Experts of a small language model.
Size: width 128, vocabulary 2048, 9.07M parameters.
Experts: 4 picks a token, a sigmoid router.
Training: a variant of Muon for the experts, 235M tokens, 3718 steps.
Below are experts of layer 4 (counted from 0) of a mixture-of-experts language model. Rows are named router (the router's row for the expert), up (a neuron's input weights, with its number) and show model dimensions 0-127. Each number is 200 + 20 x the weight over its row's rms, rounded and kept within 0 to 999.
Before each expert's rows: a language model's description of what the expert responds to. This comes from a sample of Wikipedia text that the model never trained on.

# expert 17
Opening brackets, spaces. Opening parentheses before a birth date or gloss, blank table cells, quotes, dashes, and LaTeX braces like _{ and ^{.
router,224,235,196,189,221,210,232,193,183,234,184,171,190,204,180,206,208,185,199,194,187,209,228,212,182,207,229,183,210,191,181,194,179,185,208,194,200,203,222,158,203,184,167,203,172,145,169,209,206,185,201,244,207,202,179,193,190,156,180,211,187,153,193,215,159,196,201,239,185,235,191,223,199,228,212,226,216,173,215,161,197,169,193,212,220,165,213,219,214,205,192,209,217,178,189,193,193,180,206,207,198,178,218,178,193,194,176,177,207,189,162,215,208,164,201,195,211,228,168,215,216,213,209,205,199,213,211,216
up1,192,202,147,190,202,194,198,172,222,198,195,195,208,222,171,208,211,218,179,180,190,216,206,228,188,209,213,162,194,174,205,176,177,192,178,232,196,188,198,197,202,212,168,213,178,184,195,177,198,198,207,228,219,165,204,211,185,185,226,175,203,188,191,188,202,214,223,201,209,173,159,175,217,216,207,239,172,218,187,188,221,188,216,181,217,195,237,208,207,182,186,239,183,170,214,166,206,152,242,218,196,199,183,156,181,166,200,166,214,181,172,193,198,213,209,184,225,202,205,199,198,174,154,192,191,185,212,198
up2,167,227,192,198,219,191,218,202,173,196,201,217,227,230,167,163,197,212,167,177,183,189,219,207,185,204,179,201,243,203,239,151,205,242,209,181,190,197,191,204,206,206,190,205,199,232,215,183,176,223,232,213,155,225,202,224,185,181,202,224,174,189,199,226,210,205,186,230,194,235,201,225,216,194,189,183,207,200,223,199,239,198,198,199,200,221,214,233,230,204,189,174,191,199,208,178,204,170,186,192,196,189,183,241,204,194,185,230,213,184,225,200,209,220,201,205,196,194,213,222,218,207,216,223,195,203,261,179
up3,190,178,201,215,179,188,194,208,174,178,174,202,172,209,209,224,232,224,179,183,208,210,222,211,218,210,216,172,158,213,224,166,217,197,189,165,231,175,228,188,197,201,211,196,204,153,152,181,194,181,160,193,178,184,179,171,202,188,196,204,222,194,187,208,206,190,171,218,168,195,200,198,214,220,244,204,185,215,233,179,200,176,217,187,178,231,214,216,177,203,216,168,196,219,184,204,236,175,182,191,182,173,197,181,234,190,181,195,226,185,185,206,214,192,211,205,212,182,159,187,209,162,210,214,204,223,199,195
up4,233,198,172,209,200,205,210,177,207,188,189,203,204,198,198,206,208,173,219,219,183,207,178,219,169,188,211,204,154,147,241,153,224,207,201,175,204,187,188,200,176,166,190,193,219,199,207,206,201,188,234,189,214,226,201,183,213,192,205,197,197,175,196,189,194,245,195,205,189,207,190,209,191,208,221,215,204,220,182,194,201,191,233,210,196,259,176,197,208,194,192,193,227,202,216,208,203,232,221,201,206,177,216,217,216,220,159,170,187,183,211,249,201,201,195,183,185,218,191,218,213,214,221,194,186,180,220,129
up5,227,210,199,216,189,217,201,223,223,216,213,207,200,211,144,212,200,202,202,173,199,186,231,202,201,262,201,201,205,165,207,208,209,193,174,199,192,202,247,187,200,216,216,219,200,162,184,197,204,184,214,227,182,180,185,185,210,176,216,203,192,211,178,184,204,196,219,195,184,202,207,177,199,198,193,209,161,180,175,208,211,239,169,188,233,250,208,263,184,201,217,191,221,191,206,165,208,175,227,192,210,207,193,216,201,226,189,176,181,196,162,219,220,196,203,204,167,194,199,174,191,220,208,163,200,222,206,176
up6,183,209,216,192,182,180,229,193,208,264,184,190,158,189,228,214,194,178,168,184,214,185,209,172,217,219,233,190,195,199,180,212,175,191,208,189,168,168,185,165,200,168,208,167,213,197,201,160,196,193,193,210,217,172,209,213,205,205,206,194,167,224,184,240,191,220,214,208,174,196,184,212,212,232,213,161,193,185,213,183,216,215,177,180,208,212,192,217,185,207,196,228,184,171,214,180,179,182,199,188,210,187,171,193,200,172,186,168,175,188,213,239,177,210,243,236,210,199,166,196,199,200,219,187,209,194,211,207
up7,183,196,201,177,195,179,193,219,219,236,165,195,182,194,207,192,167,225,192,169,180,223,216,267,234,182,197,193,208,191,181,183,197,235,186,181,215,211,202,177,168,198,186,205,228,186,189,183,200,192,216,219,216,181,221,198,204,164,173,205,196,206,216,167,206,260,235,198,203,221,175,209,229,221,210,197,178,174,163,200,189,182,185,206,196,212,209,201,181,213,181,169,216,194,166,228,205,212,214,172,191,154,190,183,223,212,214,176,196,188,191,219,217,183,206,210,190,208,212,176,216,188,175,166,201,199,211,184
up8,185,206,190,204,155,194,234,185,162,240,179,185,228,207,205,201,223,218,186,193,233,233,219,202,208,188,222,201,198,181,195,182,173,184,224,216,181,211,232,201,201,204,225,205,216,198,168,180,193,175,184,206,208,193,181,207,204,218,156,234,188,181,225,205,244,183,222,214,193,224,226,204,191,181,227,231,192,176,216,203,221,206,226,215,207,218,214,205,151,201,187,190,210,221,175,201,229,172,207,187,180,192,213,226,249,224,200,231,220,218,244,216,212,172,201,203,203,195,218,233,199,204,203,209,214,200,189,212
up9,196,181,176,211,228,215,239,170,220,188,173,220,217,202,181,191,200,224,215,163,208,155,216,205,189,200,208,218,230,187,196,201,181,199,204,204,184,153,196,206,165,174,171,168,221,166,216,200,204,214,200,190,206,191,202,198,217,169,198,200,234,228,184,212,168,205,216,194,163,197,170,196,224,198,233,201,173,190,180,137,197,182,224,193,207,188,222,208,195,209,190,226,175,168,163,191,225,206,204,164,233,195,217,197,194,188,184,176,206,208,175,198,221,214,209,208,233,209,230,214,190,209,211,193,188,185,193,218
up10,181,193,237,216,177,210,195,189,210,211,188,200,178,215,193,204,184,169,186,180,193,198,190,183,208,240,194,202,185,192,225,200,162,231,203,200,200,200,226,211,178,202,212,187,243,188,203,179,194,200,210,196,201,173,164,215,179,210,229,146,153,157,210,203,208,212,186,245,215,213,205,221,239,236,228,177,194,204,222,200,167,189,208,189,189,220,217,190,189,168,238,204,193,195,173,225,197,185,215,190,148,182,164,218,219,187,198,202,177,200,199,191,227,198,192,212,196,194,189,203,213,180,170,177,200,219,231,198
up11,234,182,198,187,170,217,238,202,205,155,159,177,188,212,175,160,214,210,180,202,208,171,214,225,222,198,202,183,191,227,171,181,179,164,206,196,190,209,230,171,206,186,201,215,247,176,186,210,180,174,179,231,211,194,189,190,229,203,179,203,198,193,201,207,192,211,203,197,178,219,159,215,197,212,244,198,204,207,202,201,191,177,245,184,172,176,232,206,203,218,203,208,189,182,188,218,188,190,212,205,180,202,182,157,202,188,165,196,223,192,225,177,192,229,219,224,197,207,201,215,202,176,195,224,211,220,220,162
up12,206,190,176,222,233,178,228,204,234,199,221,225,174,216,170,183,225,225,178,178,192,205,198,238,213,221,214,180,160,173,204,196,195,228,201,201,193,200,198,202,215,220,192,181,207,208,181,217,188,214,213,223,215,211,202,199,177,228,193,206,215,223,166,219,175,188,196,233,218,169,201,179,207,205,198,204,210,207,214,167,175,187,197,196,243,177,193,210,194,233,246,202,199,224,212,201,229,184,227,161,209,234,174,181,184,199,201,204,210,181,185,204,227,174,212,162,224,192,229,209,214,254,205,179,206,189,216,177
up13,199,229,205,172,174,231,233,200,212,183,206,209,194,202,188,211,233,184,206,164,211,210,162,244,175,224,216,185,219,198,174,206,181,220,204,177,187,203,228,209,227,225,228,238,205,183,179,195,179,191,195,196,217,196,151,186,172,207,215,199,204,217,244,231,223,207,187,211,185,203,181,184,233,199,193,198,219,198,167,169,178,205,208,187,216,188,210,192,200,209,194,215,188,215,197,195,231,185,250,198,182,215,199,202,230,202,187,191,205,180,214,207,241,184,226,243,228,179,205,192,174,220,210,167,189,195,209,170
up14,204,224,211,205,181,192,233,203,214,163,194,250,181,205,176,195,218,214,162,205,187,173,189,185,185,237,219,218,196,221,222,230,156,219,183,201,175,188,192,182,186,183,210,210,197,200,181,185,198,248,207,240,189,209,202,192,192,171,211,233,189,210,187,181,205,177,174,204,216,222,220,170,159,199,223,200,201,184,227,189,181,217,226,218,188,209,185,202,186,197,178,181,215,176,202,167,222,221,203,230,208,196,176,237,179,191,186,206,191,202,189,220,184,180,179,181,178,243,214,235,189,193,199,192,182,216,232,182
up15,207,217,166,203,200,208,245,160,171,218,166,181,184,211,205,206,238,197,222,191,235,210,201,218,186,217,212,180,224,189,210,164,158,210,188,207,217,196,175,215,209,184,194,207,225,180,182,191,201,179,180,211,198,193,185,205,183,225,181,210,211,200,196,229,173,215,178,225,213,221,212,228,213,223,229,230,201,187,205,210,214,201,193,216,187,225,244,204,223,231,189,207,212,192,188,169,180,167,193,190,219,202,209,190,202,173,181,205,198,203,244,238,227,220,232,165,217,238,174,206,192,204,193,231,217,183,206,227
up16,192,176,186,215,189,213,237,196,183,257,234,247,207,182,197,203,205,169,179,220,233,196,188,165,216,211,213,197,184,162,223,192,216,217,189,201,184,202,212,159,237,201,204,151,192,192,182,186,206,197,224,204,197,180,211,196,193,165,233,184,193,217,196,214,186,214,179,199,174,150,180,204,202,211,215,191,215,185,198,235,211,202,195,166,182,213,196,196,216,186,179,192,200,178,196,190,177,160,211,187,210,200,193,200,208,174,171,184,185,205,203,217,207,198,208,214,196,174,147,200,235,204,194,224,158,187,191,195
up17,202,181,188,233,158,183,196,175,237,185,192,236,210,191,169,199,218,194,163,236,196,218,172,185,188,244,218,173,187,194,216,175,176,197,186,188,202,180,222,202,195,220,192,220,182,173,161,227,174,191,176,228,173,196,201,173,189,194,188,203,175,195,155,213,194,244,188,242,207,228,176,207,229,212,228,218,185,168,197,193,213,187,212,216,185,193,190,204,218,193,187,213,187,207,206,179,173,176,207,197,222,182,192,162,186,179,193,194,209,182,201,211,214,175,209,201,169,225,208,185,209,209,175,190,181,198,175,181
up18,206,170,215,201,187,201,226,230,210,228,197,186,206,164,218,185,213,190,201,227,181,212,201,173,186,233,169,195,211,202,234,209,176,190,191,208,209,206,196,236,184,205,229,207,195,175,191,164,184,204,197,209,213,236,183,197,189,233,183,234,157,193,185,218,174,195,219,238,206,182,185,222,165,181,194,183,185,177,233,224,207,230,218,205,191,189,224,231,174,194,194,156,201,159,215,179,197,184,221,230,197,197,220,178,228,179,196,214,197,205,198,235,213,250,201,199,200,195,195,219,191,206,201,236,175,201,187,211
up19,198,217,171,217,245,160,226,170,207,205,175,190,216,198,186,204,223,205,203,164,224,223,200,198,187,175,218,186,179,203,196,216,193,214,211,202,237,202,200,191,195,201,179,181,213,204,207,177,194,192,224,186,222,194,177,220,219,197,215,225,197,204,167,234,185,186,201,230,219,210,167,222,208,250,207,216,189,205,209,183,197,194,181,220,231,196,202,206,176,226,211,192,197,179,201,197,256,174,180,228,179,226,186,196,225,196,201,177,191,192,218,211,182,173,258,164,230,217,243,225,177,208,209,200,204,199,202,221
up20,175,204,210,201,187,153,219,176,217,168,198,199,205,217,215,172,233,202,209,214,222,186,191,188,180,243,193,181,170,197,207,185,173,224,202,180,171,212,169,217,195,220,193,209,206,168,170,208,192,187,203,237,204,192,203,226,182,210,235,178,193,179,169,212,168,198,181,255,208,206,184,233,234,219,236,210,212,221,163,202,219,172,204,217,228,224,206,210,224,201,216,203,186,162,189,202,150,191,221,192,176,198,200,213,183,175,197,186,210,184,193,183,198,195,218,208,204,219,210,191,186,217,194,211,197,178,238,217
up21,167,206,194,187,195,210,190,183,192,192,175,199,210,212,190,211,203,216,180,203,205,192,210,220,175,187,221,160,195,204,213,184,186,197,232,199,196,176,224,190,207,210,250,201,215,197,189,164,214,173,156,215,180,169,198,233,192,201,201,154,185,195,224,214,166,195,150,193,167,224,191,206,253,226,234,224,206,170,205,207,220,190,198,215,196,168,211,223,227,205,177,227,201,211,191,203,210,179,205,214,183,178,184,201,208,187,191,227,211,224,185,243,219,173,192,228,224,219,168,211,212,188,197,199,226,188,216,222
up22,212,207,180,180,164,189,288,186,212,213,203,171,240,204,198,177,174,212,201,184,182,199,204,167,212,206,174,199,225,195,176,203,188,208,211,220,196,161,209,195,189,174,180,206,188,195,190,195,192,170,196,163,179,189,200,227,207,191,207,220,174,194,171,191,201,181,214,197,196,197,207,234,200,183,232,207,201,152,193,190,190,196,192,211,218,216,193,225,208,213,207,193,210,185,172,217,225,174,180,228,197,195,212,216,207,203,175,194,205,196,158,202,179,170,182,211,215,248,171,213,167,182,204,179,173,188,196,176
up23,218,197,192,226,178,179,216,181,218,164,168,197,193,213,232,209,171,209,182,221,190,186,191,180,194,241,184,164,220,194,183,221,175,199,211,245,179,235,220,217,189,197,228,198,175,199,165,171,225,252,206,185,185,191,183,214,193,186,234,200,197,180,175,174,202,203,223,206,194,180,208,196,192,237,222,197,225,219,183,163,212,196,218,213,214,209,206,216,207,237,186,209,210,186,184,201,167,190,169,231,180,208,222,196,220,198,172,215,198,205,185,226,229,223,207,204,173,227,204,203,222,219,203,174,165,207,198,204
up24,211,166,189,206,200,194,233,210,220,153,230,217,207,183,183,200,196,206,146,204,207,199,224,146,187,228,214,185,204,188,223,182,191,186,203,204,204,196,225,193,202,193,218,189,212,168,168,163,171,200,214,168,197,199,156,179,185,186,197,183,223,222,190,187,182,185,218,232,160,204,198,206,191,195,177,208,206,219,219,177,193,179,205,199,173,195,226,187,167,196,191,183,218,192,189,203,166,202,205,233,217,221,205,210,186,194,204,169,228,232,235,211,213,174,190,198,191,235,173,205,189,221,199,181,201,174,208,157
up25,182,212,206,221,173,212,221,184,229,178,151,187,191,215,200,196,179,238,203,183,180,205,207,258,210,187,219,225,190,156,173,189,207,190,193,214,195,230,199,199,189,181,197,187,217,180,183,205,216,169,195,202,191,211,190,205,199,170,210,173,173,206,174,196,189,181,209,211,165,192,203,210,190,218,200,218,206,181,170,170,204,207,179,189,188,203,215,205,211,216,215,202,237,231,241,209,224,194,191,195,182,194,197,199,215,164,209,215,207,236,220,242,226,189,215,193,196,190,215,230,229,255,185,189,221,206,215,153
up26,206,206,181,177,177,171,252,179,182,210,195,219,223,175,163,213,173,221,167,198,199,210,206,211,223,206,209,175,203,215,224,201,207,184,194,198,195,199,211,199,232,213,178,207,188,201,198,159,194,182,207,171,187,222,205,202,212,195,224,242,166,198,185,213,182,240,204,179,188,222,188,194,191,221,209,208,217,200,219,191,228,207,220,233,188,195,229,170,207,163,203,195,182,206,182,192,214,196,203,201,198,176,196,238,177,179,200,187,224,205,203,234,197,212,132,207,156,215,192,201,153,193,197,212,230,231,196,209
up27,224,216,191,242,174,192,220,205,219,192,192,232,193,207,157,202,241,214,184,160,184,234,214,232,210,211,169,177,201,192,209,204,205,181,198,205,221,201,224,174,225,206,168,189,173,163,187,180,211,172,207,169,166,183,202,210,197,184,221,188,210,192,172,218,213,230,200,218,195,172,193,196,198,204,210,256,219,211,176,213,190,199,180,235,173,202,217,220,236,212,216,177,217,194,173,193,210,212,224,214,159,198,212,231,192,207,191,179,213,185,192,184,197,182,169,197,171,226,192,176,183,203,221,203,183,185,212,182
up28,219,232,173,190,188,185,215,215,197,208,183,236,201,196,185,193,213,196,187,194,171,218,185,214,171,190,209,200,180,161,186,166,220,228,196,206,203,207,206,202,182,205,206,222,197,224,173,176,194,201,267,186,193,205,221,181,182,175,191,185,189,163,187,210,226,216,201,190,145,200,186,195,212,189,218,197,165,176,230,210,207,210,192,203,203,183,180,188,201,195,208,189,204,210,185,209,170,201,224,201,180,174,194,220,187,176,168,200,233,176,198,210,218,222,181,197,196,168,183,216,216,209,264,198,166,242,236,202
up29,209,245,184,222,200,175,265,192,227,231,211,207,221,193,192,207,191,194,164,188,243,221,189,202,193,219,187,193,156,201,181,194,212,199,188,184,189,189,213,206,209,200,182,228,188,206,203,180,181,179,219,216,182,178,206,169,211,185,203,149,179,193,189,208,193,203,200,224,203,179,169,193,208,227,169,214,197,206,191,206,185,185,229,199,191,200,205,141,210,217,244,221,198,209,153,211,195,176,186,197,185,231,183,196,207,196,209,196,190,216,243,189,203,189,193,175,173,174,208,191,218,168,185,198,175,217,218,192
up30,206,232,211,220,190,169,233,173,201,221,208,197,195,219,178,192,187,199,173,206,202,207,180,231,184,210,182,185,192,201,254,190,199,227,179,192,185,216,202,188,242,198,192,196,192,215,162,213,209,215,225,240,221,166,187,187,205,182,190,189,178,191,178,179,151,233,195,197,219,208,202,151,189,181,219,170,189,182,216,206,197,203,260,173,207,206,215,210,209,211,193,196,213,192,208,205,199,144,231,194,216,186,176,180,194,179,192,171,223,182,189,217,202,190,177,187,223,229,193,198,210,222,194,224,228,198,194,208
up31,213,212,200,204,200,175,232,194,182,174,174,187,207,165,151,201,195,177,179,218,174,209,218,219,191,213,199,166,202,232,207,175,177,191,173,183,191,197,187,228,217,246,185,208,216,173,186,181,165,177,178,234,179,187,174,207,197,183,179,207,190,215,183,219,207,184,193,243,234,223,196,212,223,227,212,208,204,202,200,192,198,189,194,220,200,210,226,235,180,178,197,181,185,184,196,213,186,150,174,176,206,170,197,199,175,187,182,201,234,177,161,196,178,195,191,203,179,241,187,194,190,196,209,199,162,208,196,224
up32,170,209,229,255,154,171,218,200,247,212,168,180,203,176,213,184,208,164,170,183,178,202,186,192,211,201,210,165,179,209,227,207,210,199,196,210,198,221,225,197,177,198,202,198,185,206,163,187,213,193,181,195,213,188,185,184,187,212,192,196,186,170,164,194,175,230,247,193,188,225,182,183,207,172,203,198,211,192,215,189,216,183,185,173,216,214,188,219,229,242,221,175,174,171,183,213,192,172,216,195,191,178,182,171,189,199,160,205,212,193,186,209,190,203,224,200,223,171,186,200,236,229,196,194,190,196,185,209
up33,207,184,208,186,177,210,240,178,218,145,163,194,185,199,168,224,221,218,163,233,192,175,206,188,198,177,187,168,178,194,179,179,199,191,158,200,174,219,199,161,199,180,188,190,191,178,166,165,221,169,171,210,200,205,193,166,157,191,188,197,166,202,185,173,182,245,221,228,199,233,197,198,196,232,220,207,206,184,195,190,173,202,193,170,166,206,186,210,188,193,197,178,205,182,206,164,231,175,194,197,209,196,216,203,221,192,181,208,181,211,193,217,210,213,206,221,196,182,191,197,201,227,192,203,192,196,216,188
up34,204,216,167,191,178,201,204,197,206,188,190,187,195,218,234,145,214,241,176,152,211,181,200,194,199,203,254,158,202,189,241,190,197,207,238,177,179,203,204,199,187,190,213,206,203,198,160,210,179,177,162,195,195,217,201,189,221,194,192,196,205,210,204,235,200,218,184,226,189,196,212,177,203,217,210,197,189,202,203,211,209,195,207,201,230,186,246,203,220,197,188,194,189,222,184,205,190,188,200,199,170,167,168,181,220,147,177,194,215,221,243,215,223,217,231,187,212,199,236,190,229,219,184,205,210,206,192,207
up35,217,173,224,180,181,214,214,176,219,256,171,226,186,180,192,196,199,187,211,233,138,201,183,229,209,214,202,230,190,160,182,174,214,205,192,182,176,205,167,210,196,227,207,185,201,169,189,199,209,169,197,172,206,219,168,196,176,195,212,167,197,202,187,229,202,189,179,181,187,175,234,245,205,194,190,206,203,183,210,209,215,204,192,188,209,206,221,209,197,221,211,196,200,209,220,205,233,189,189,182,197,196,194,181,229,193,198,180,223,197,171,240,182,214,224,210,180,158,191,172,222,208,221,159,212,197,193,190
up36,224,206,180,229,192,212,238,174,188,220,193,194,181,200,221,236,204,208,179,185,239,178,210,242,188,210,214,179,183,210,214,205,202,213,182,219,202,173,191,226,197,218,179,190,219,206,170,191,154,179,229,214,213,201,194,186,218,202,209,239,168,175,152,198,179,183,204,224,189,206,218,217,205,221,213,214,222,195,200,183,191,205,214,218,230,208,249,192,215,225,183,177,212,204,203,183,220,199,188,212,152,200,217,197,236,207,203,214,185,231,190,208,211,162,228,196,230,222,176,199,229,215,193,198,226,222,229,190
up37,192,168,169,159,190,198,237,220,239,217,200,174,246,179,205,194,235,165,201,196,201,206,214,195,181,216,195,170,186,207,218,165,213,229,195,199,214,228,236,208,200,172,219,184,207,168,207,188,189,210,223,224,167,212,195,190,175,213,238,221,191,175,168,203,171,163,187,196,199,188,171,223,211,191,215,209,202,238,191,204,190,173,168,212,206,179,200,206,221,241,215,208,178,196,211,201,197,188,220,205,200,204,181,217,215,225,192,174,185,208,193,191,205,203,206,177,181,233,189,182,230,221,194,215,221,220,238,214
up38,184,193,204,169,184,200,249,174,164,178,193,206,183,220,200,189,190,170,196,198,206,178,167,201,165,200,185,186,185,185,168,185,220,178,217,203,150,192,205,187,202,217,199,218,194,212,156,181,201,174,213,202,199,145,234,209,204,198,177,197,184,209,248,228,185,213,189,197,187,204,208,224,205,236,255,208,212,193,208,225,200,183,199,194,248,177,211,203,199,210,214,174,186,178,196,202,208,185,232,180,198,204,163,193,210,184,182,187,215,210,205,218,192,201,216,189,204,207,182,169,213,223,228,217,226,214,231,190
up39,210,239,212,194,154,173,247,216,219,198,206,207,150,222,196,153,197,200,192,152,204,229,217,154,212,202,232,172,184,199,213,193,157,208,219,180,231,210,209,221,199,209,152,187,198,168,186,213,186,201,215,192,202,207,182,204,179,220,204,220,186,207,197,220,208,204,204,179,210,211,236,207,202,187,192,175,222,185,226,193,186,205,177,209,224,214,233,164,194,225,176,190,194,187,185,208,231,180,215,200,193,199,208,181,211,184,172,219,192,240,205,195,201,181,187,188,193,213,208,193,219,201,182,180,167,212,213,217
up40,183,187,190,220,180,217,253,184,198,224,193,205,222,226,189,193,219,255,216,193,188,216,199,205,226,230,207,226,194,194,201,196,242,220,216,228,215,217,204,165,214,225,204,170,214,206,201,223,170,212,174,210,178,199,199,168,187,202,218,200,187,176,203,155,220,177,180,189,197,215,242,200,191,207,229,211,223,195,209,212,208,183,214,185,215,216,194,212,206,195,198,215,191,176,214,178,228,171,181,200,183,167,189,187,209,189,179,225,218,202,240,170,231,177,250,195,193,219,198,225,203,186,236,187,206,228,187,207
up41,203,190,188,222,186,197,227,190,172,194,182,180,216,191,175,198,186,176,170,202,200,193,209,183,197,194,212,161,169,195,222,213,166,193,186,169,211,211,211,198,219,189,162,206,193,184,148,186,192,193,200,245,210,179,194,187,202,189,200,222,180,216,165,202,133,200,196,234,182,193,174,228,219,196,199,207,190,190,222,183,212,177,208,196,176,163,218,233,195,219,223,204,211,169,199,198,192,173,197,195,222,156,199,184,190,172,178,222,209,214,159,202,193,200,179,218,209,239,186,175,208,177,183,209,231,220,183,192
up42,199,215,185,213,183,206,211,197,226,198,199,187,180,176,186,196,226,229,169,206,194,225,215,206,217,233,230,192,197,179,203,233,156,190,198,238,199,175,200,194,194,215,193,198,200,161,208,188,176,202,217,225,214,223,198,212,164,195,209,186,211,227,167,177,205,198,211,212,228,167,202,208,199,194,181,224,161,206,212,208,209,220,203,205,204,156,187,182,209,227,212,185,166,183,211,235,198,194,225,199,164,215,229,162,181,161,195,161,178,212,221,234,197,205,206,241,202,213,197,219,191,194,181,225,240,205,223,173
up43,202,173,172,169,204,182,212,204,197,196,179,182,233,220,182,186,223,200,182,180,199,194,235,199,171,215,206,200,148,202,199,195,226,200,188,197,208,236,194,180,184,235,210,196,218,186,166,220,208,212,218,215,197,228,201,191,188,195,193,193,191,207,170,214,168,157,203,204,206,199,215,204,244,227,221,209,186,181,229,265,184,202,225,196,164,180,207,199,214,162,237,231,198,199,176,221,227,198,214,215,159,209,217,179,190,181,206,204,204,173,213,200,207,190,241,224,181,187,215,210,184,212,223,183,211,203,207,183
up44,183,231,214,185,190,196,210,245,208,203,193,201,194,188,180,215,201,214,160,194,242,198,201,193,217,210,224,153,178,188,185,195,217,191,195,181,205,206,183,204,198,164,213,169,196,226,183,160,199,195,214,184,188,203,173,195,200,212,162,216,200,213,211,228,188,222,190,221,212,210,162,175,209,213,211,216,212,192,166,186,166,205,195,227,187,214,184,175,215,194,167,189,233,212,218,201,226,194,169,215,187,197,220,202,202,154,170,211,205,206,199,185,250,194,215,209,224,253,209,223,170,199,230,218,172,221,192,191
up45,212,194,186,183,202,185,206,203,233,184,202,198,199,210,165,190,175,199,159,217,233,197,185,192,170,243,209,227,219,197,208,157,193,200,202,198,160,208,260,210,171,191,164,198,192,220,178,191,185,217,215,202,214,213,170,213,165,221,200,176,223,214,174,220,198,181,218,177,223,203,187,228,212,184,231,200,240,203,192,208,173,185,184,187,208,196,211,192,187,171,190,198,210,198,231,193,174,185,201,206,175,187,213,221,203,149,188,201,183,249,162,185,214,226,226,228,193,189,202,195,214,200,207,205,208,222,199,208
up46,216,221,195,190,236,208,210,175,191,200,165,205,220,186,156,194,223,197,186,189,208,224,220,204,176,220,216,233,185,217,216,233,186,214,192,196,165,221,208,217,216,177,188,204,197,118,193,176,177,188,181,187,186,179,220,190,177,187,196,205,198,226,220,212,191,231,194,195,228,222,173,183,253,214,227,232,196,192,195,183,211,199,229,203,198,194,217,192,219,218,220,212,179,194,203,182,198,188,197,215,170,174,238,180,201,201,181,207,217,218,191,207,215,195,202,194,197,218,204,229,193,215,207,242,176,179,238,215
up47,152,206,206,190,198,189,247,185,214,178,224,192,183,174,224,174,225,216,183,204,149,195,183,204,183,175,229,171,181,158,215,186,207,199,196,212,224,212,197,197,209,199,229,179,232,166,199,190,185,196,237,209,208,192,184,211,153,233,194,205,173,202,189,212,190,223,181,187,193,224,214,201,206,190,211,182,214,147,209,209,163,198,187,185,182,206,173,205,178,210,194,177,216,202,203,216,196,205,211,224,206,197,183,216,211,199,170,198,242,181,205,233,219,185,188,179,183,221,210,241,209,219,239,178,207,205,204,186
up48,208,180,188,227,223,167,234,211,187,186,220,235,204,198,200,229,209,178,174,196,176,200,213,178,211,194,234,157,201,142,216,205,190,222,226,201,187,210,189,196,186,162,179,158,206,219,196,192,204,183,236,220,188,207,195,203,185,195,202,195,188,204,149,196,177,224,191,167,208,203,226,218,202,223,196,226,187,195,234,183,240,182,185,190,193,213,211,254,208,224,217,189,207,240,236,187,202,188,224,200,179,177,187,201,219,186,215,191,187,198,174,221,210,218,190,188,205,204,213,219,203,229,197,181,184,172,206,203
up49,148,203,201,200,189,183,197,219,206,194,145,178,193,237,160,209,215,204,218,179,204,201,218,192,201,192,196,210,160,193,183,227,167,202,214,182,185,191,232,174,227,219,186,200,199,182,188,201,205,176,197,227,165,209,183,241,194,163,228,188,190,175,191,195,178,200,190,207,217,177,186,229,197,187,184,201,189,211,184,204,217,183,183,200,219,222,196,200,253,204,204,199,160,167,228,192,187,214,209,207,232,184,165,222,202,207,205,181,184,202,219,238,185,213,227,205,230,217,199,214,176,210,179,197,237,191,179,223
up50,214,220,186,172,179,169,236,184,207,206,195,191,214,230,211,159,183,156,180,183,162,185,216,229,190,187,165,215,220,198,223,193,214,180,178,198,186,208,174,204,168,197,193,191,221,185,214,230,213,185,213,222,216,236,232,188,182,214,198,202,171,202,187,226,178,250,194,204,185,194,170,193,161,230,227,181,213,203,213,204,200,214,209,209,209,214,238,220,168,222,204,177,207,178,175,202,187,197,202,213,202,209,216,202,214,195,197,197,204,218,202,219,214,201,207,246,242,223,216,215,209,191,190,190,167,198,237,226
up51,227,202,223,192,190,209,206,190,180,198,168,195,171,222,176,205,209,199,185,193,188,218,170,190,210,209,183,187,174,201,212,230,188,191,210,156,206,177,187,207,203,199,219,225,179,186,210,191,167,180,165,232,226,181,225,194,181,200,186,203,189,187,200,189,166,194,188,236,187,237,225,186,196,223,221,215,209,192,226,172,212,216,250,170,182,226,208,227,196,189,176,186,174,198,176,202,219,176,195,221,180,149,198,200,203,218,180,243,202,211,196,222,204,183,214,213,166,202,161,187,219,229,246,197,190,202,226,195
up52,236,204,165,198,204,167,216,190,191,211,169,172,218,205,184,193,197,220,196,169,190,215,197,155,181,226,207,168,185,194,224,206,179,167,215,210,188,211,182,169,193,199,194,200,223,161,202,199,167,205,186,206,191,209,179,182,221,203,176,195,164,212,197,228,161,187,184,225,175,221,208,207,192,214,232,215,185,186,217,176,206,192,208,214,254,184,197,216,210,182,175,205,178,211,222,217,216,207,213,196,177,168,207,187,202,160,184,178,192,195,156,191,179,209,199,188,190,247,212,229,192,225,229,200,186,197,238,204
up53,232,222,199,142,203,220,237,187,205,212,185,198,218,190,190,192,199,191,207,208,184,221,174,154,181,225,237,190,200,184,203,207,202,224,234,207,179,192,207,205,193,219,200,225,189,199,190,182,198,193,208,194,172,212,215,206,213,226,202,199,198,210,178,227,191,172,151,206,204,246,169,199,197,162,202,183,179,186,235,203,249,207,223,202,238,204,216,199,220,196,200,219,196,204,216,167,188,220,160,184,190,157,221,200,198,153,175,217,207,219,225,216,192,202,215,217,182,191,193,195,180,190,207,228,202,204,226,188
up54,176,194,210,185,203,187,207,198,210,209,136,204,202,174,162,202,239,181,200,192,227,211,197,172,196,195,214,171,203,195,155,211,206,185,178,197,181,191,223,174,199,216,188,201,191,180,182,220,198,207,185,183,166,178,221,209,186,215,191,218,187,213,205,209,172,225,169,219,205,242,200,189,177,197,224,198,185,223,222,176,169,186,203,187,195,219,230,207,212,215,210,163,183,186,245,191,219,177,165,166,166,189,194,230,235,205,190,207,184,215,225,239,215,197,200,225,198,199,185,171,215,208,219,169,200,190,194,228
up55,244,232,227,168,186,174,224,177,188,197,199,229,201,217,159,227,218,201,208,207,179,161,183,198,179,218,198,212,248,228,200,159,172,227,186,198,189,202,220,182,229,205,213,217,198,193,191,198,169,204,198,208,176,170,217,197,173,199,193,215,206,217,201,179,213,233,204,219,202,201,198,157,193,192,231,187,212,155,217,170,190,206,248,186,202,185,183,228,181,184,190,222,210,177,215,195,203,163,219,183,211,211,186,176,209,196,186,167,203,202,182,220,166,183,200,192,195,216,223,221,188,201,183,191,199,218,227,185